From a checkpoint of a small mixture-of-experts model trained on Wikipedia.
Size: 9 layers, width 448, vocabulary 47542, 64.2M parameters.
Below are experts of layer 5 (counted from 0) of a mixture-of-experts language model. Rows are named down (a neuron's output weights, with its number) and show model dimensions 0-55. Each number is 128 + 32 x the weight over its row's rms, rounded and kept within 0 to 255. Numbers have three digits each.
Before each expert's rows: a language model's description of what the expert responds to. This comes from a sample of Wikipedia text that the model never trained on.

# expert 55
It responds to: Award, title, role nouns. Nouns for awards, titles, teams and roles, usually followed by of, as Award, Cup, Prize, Cross, winner, wife, author.
down0:152076190101088133099097178119133118096138122097156099110070144167157118125147182148090161135137095156126097158081118169125173144063150169150080187116104159194141125132
down1:129151157096157174157160074124183038117100177133141076130126155137155122097124106058123081096085167086093152126177163102076088097118136153096151075157117152150158191132
down2:127116122137150147165144128109095155092196081082079150097093094130141127178090131098172098083145119108125121104108200173109157104106103073088124149178064156187109147105
down3:092120169129120142161188156152132143116147128166174120103129108167080166123106122139133072126126137159118140071066154086100157084129097091145161117072128116109144155145

# expert 43
It responds to: Asian name syllables. Vowel-rich middle and final syllables of Japanese, Chinese and Indian names, as Fuj(i)i, Kuros(awa), Su (Jia), Ish(i)oka.
down0:114058166177100147120122149169149144126101082182123092077089173095155109150100131159102136153143128111106185109091167136168142086164128116129196097140113126133168071043
down1:131170116098171122095113135161119172121101068198145134125090137149110056159113151119075092105160161130142073142079118174173198146085140151144190112109074135117113073138
down2:118125140066136160092166060127162130175130123121137139083113174145097152096129164115136104101143132125154166163099146155099132080117133114118079150106074086110168115108
down3:081114067098162138131097093120163058160131114122135100101154093151118196112097072081089153145049123166142123062070082160172145143092083044106101140100137123140126105166

# expert 3
It responds to: Structure markers and endings. Wiki table cell separators, section heading equals signs, closing parentheses, and the family suffix -idae in taxonomy lists (Carabidae, Erebidae).
down0:144126155178130130193155168127095159162153103142140127150079137107138153094052161102179131151151088121069114084080098103157144091152142159192114123129170121103115127132
down1:127182122180074109151078112153129139156130141155128085120098128094125119105100159130144148139169106174115090187108133122105192165085127161147163119116147109130118137169
down2:136120131092095146152108123095124204071159123097203143109123062167118142075141092114111111123131138126192152126137193153071107114102144109136115116109093131119101102157
down3:151143057094046164132114139142092076125122148169163092141106165147139083159141095103143102127198189111122142186123103143104140141172132121145101108175127102084086138121

# expert 31
It responds to: Determiners and possessives. Articles, demonstratives and possessives opening noun phrases in running prose, such as the, of the, This, that, his, their.
down0:156154157139124125129169166155137134136069138039131105097153160148166078119149125134108168205135140080153133121139135012113152132126168129125100120127130131153146083153
down1:161082127156209160112077130154067141166102087142143112145112131205165122052024126116128170148143187111078153154091155071169121107115125114128119148117173129149159165118
down2:087115143175152180097176118118143113124143133123171187153113068126118136119122109162115158122187089118150112144131168173179177122117098169095077140095124099115114091139
down3:116159122104133134134146118104111122118137121146139122144170140154100152073085154110110126110081137132152146100115088079118107135188115139145105116122095128067137210159

# expert 38
It responds to: Slavic and Asian name pieces. Consonant-heavy pieces of Slavic, Turkic and South Asian names and places, such as č, -kov, -ić, Kuzn-etsk, Har-ish-chandrapur.
down0:077146133133165144119084153140115072136154134189124089140193125118123159091153117136102106121105096082128142199124120105085194174170095126102109174085110136122132063112
down1:143138103147102137144079084125131188145117134094151132105162085131129135148121142074089122171101099140151105089120090140143127125099149121148137153157137115081147191134
down2:130124183197142106197119099097083142062188116153159138136115158105109169077100135100165124169169085112117151170162192086097080110158117152152197188107099140108128099111
down3:140114154126133104078192151132071140144115142111115135142088059106081144147112141096112085141163177102161132166088172133126151155100117099096193143076136158139097077070

# expert 51
It responds to: Line breaks in lists. Line breaks ending list items, table rows, headings and infobox labels, e.g. after ==See also==, "titles", award entries.
down0:104169138111117048095108136128117134186170123135090191120138099127117115092086110148118027156072112073200123135137122117134141077103096163132116134132135175102155138181
down1:112141137117193132116118150102103154145117128139142100146133149121097182104137083165059117105132135161096132073154178212128094163164103086108155132102129149150095104122
down2:094104065123126136146128137132093125119138073186176140132162108103113102131133104134090070153107118152129159145126119150159097130070163140158073149157176098128038047130
down3:172112190160162105120162104084219128136103104124148167197103206162092100167149145156152145076071155110132156149118106081157132076119156097134037136152090155108161153100

# expert 34
It responds to: Determiners and quantifiers. Quantity and comparison words after articles or copulas, such as the most, other, its, two, several, and is a in bios.
down0:174099091118074173165098158141092135096089226065092116082154148158166086162145129131158144190148143064151129062189123063103094069159158150146125144138120122147113073169
down1:097109120190118172138097124078087169135128106127113085133087114129133082072124156137130187159106102151109071122126166105149086142101129129133142143173163142116130110119
down2:166107162101120096137133120192161149128084110091097108120121162157044092116142083126108118101143094152130171115105059062127073132133117141156167124176158125113115161177
down3:166108114171154182144127147149151114135082087121125140126096072122189128101163206103088087167148134149097113112125125082132129069150091117123146059167093128099134126106

# expert 28
It responds to: Line-start structure tokens. Tokens opening lines or fields in infoboxes, taxonomy boxes, squad lists and coordinates, such as - Species:, °N, - Succeeded by:.
down0:107104092106165141132135104100135115125098127111126101126134149122100097080150135144117103029107144146192119135148151094066121159123103127126126120101158161128158114183
down1:092114114186116088189148149124161147102125170096109135170122161108111130064200112121056115131120161167120165162067084137133139225149134149137163120111142145115140156151
down2:112112150124135139130129117132137108140144155089155170117091080137188143132167159131116160166161131205126138120164081091110118119112135180128125137110081187118154156122
down3:089140119082096130170130117142066110179142132134107115129135174128161139135106125139112118133100136133152171148148170105104165103115145229106071114149144155104138169129

# expert 62
It responds to: Math markup and tables. LaTeX subscript and superscript markers, table pipe cells and coordinate symbols, such as _{, ^{, | Team |, °N.
down0:116085159161145180084135127153161119114134100174121093169129110151140093145115115115130157133103072077139157184106152048109143091097142132121142145111117147172100100131
down1:150181121162104123115090171154104094110120127131175092102161155136110194108167094174106109040146122199120113116135154136095142096148116138184087082167120108187154189191
down2:108179133145097140126103090131133111146108118036123109164104139154090063141096109161146140096120197163148096183120103146176146089138126091161149099130112190087177111114
down3:138050148114092100083143139094141068104220188118175124122088088143086128133142169170113140128186071111071139129128164163160122140123116116074068187114142174140191117166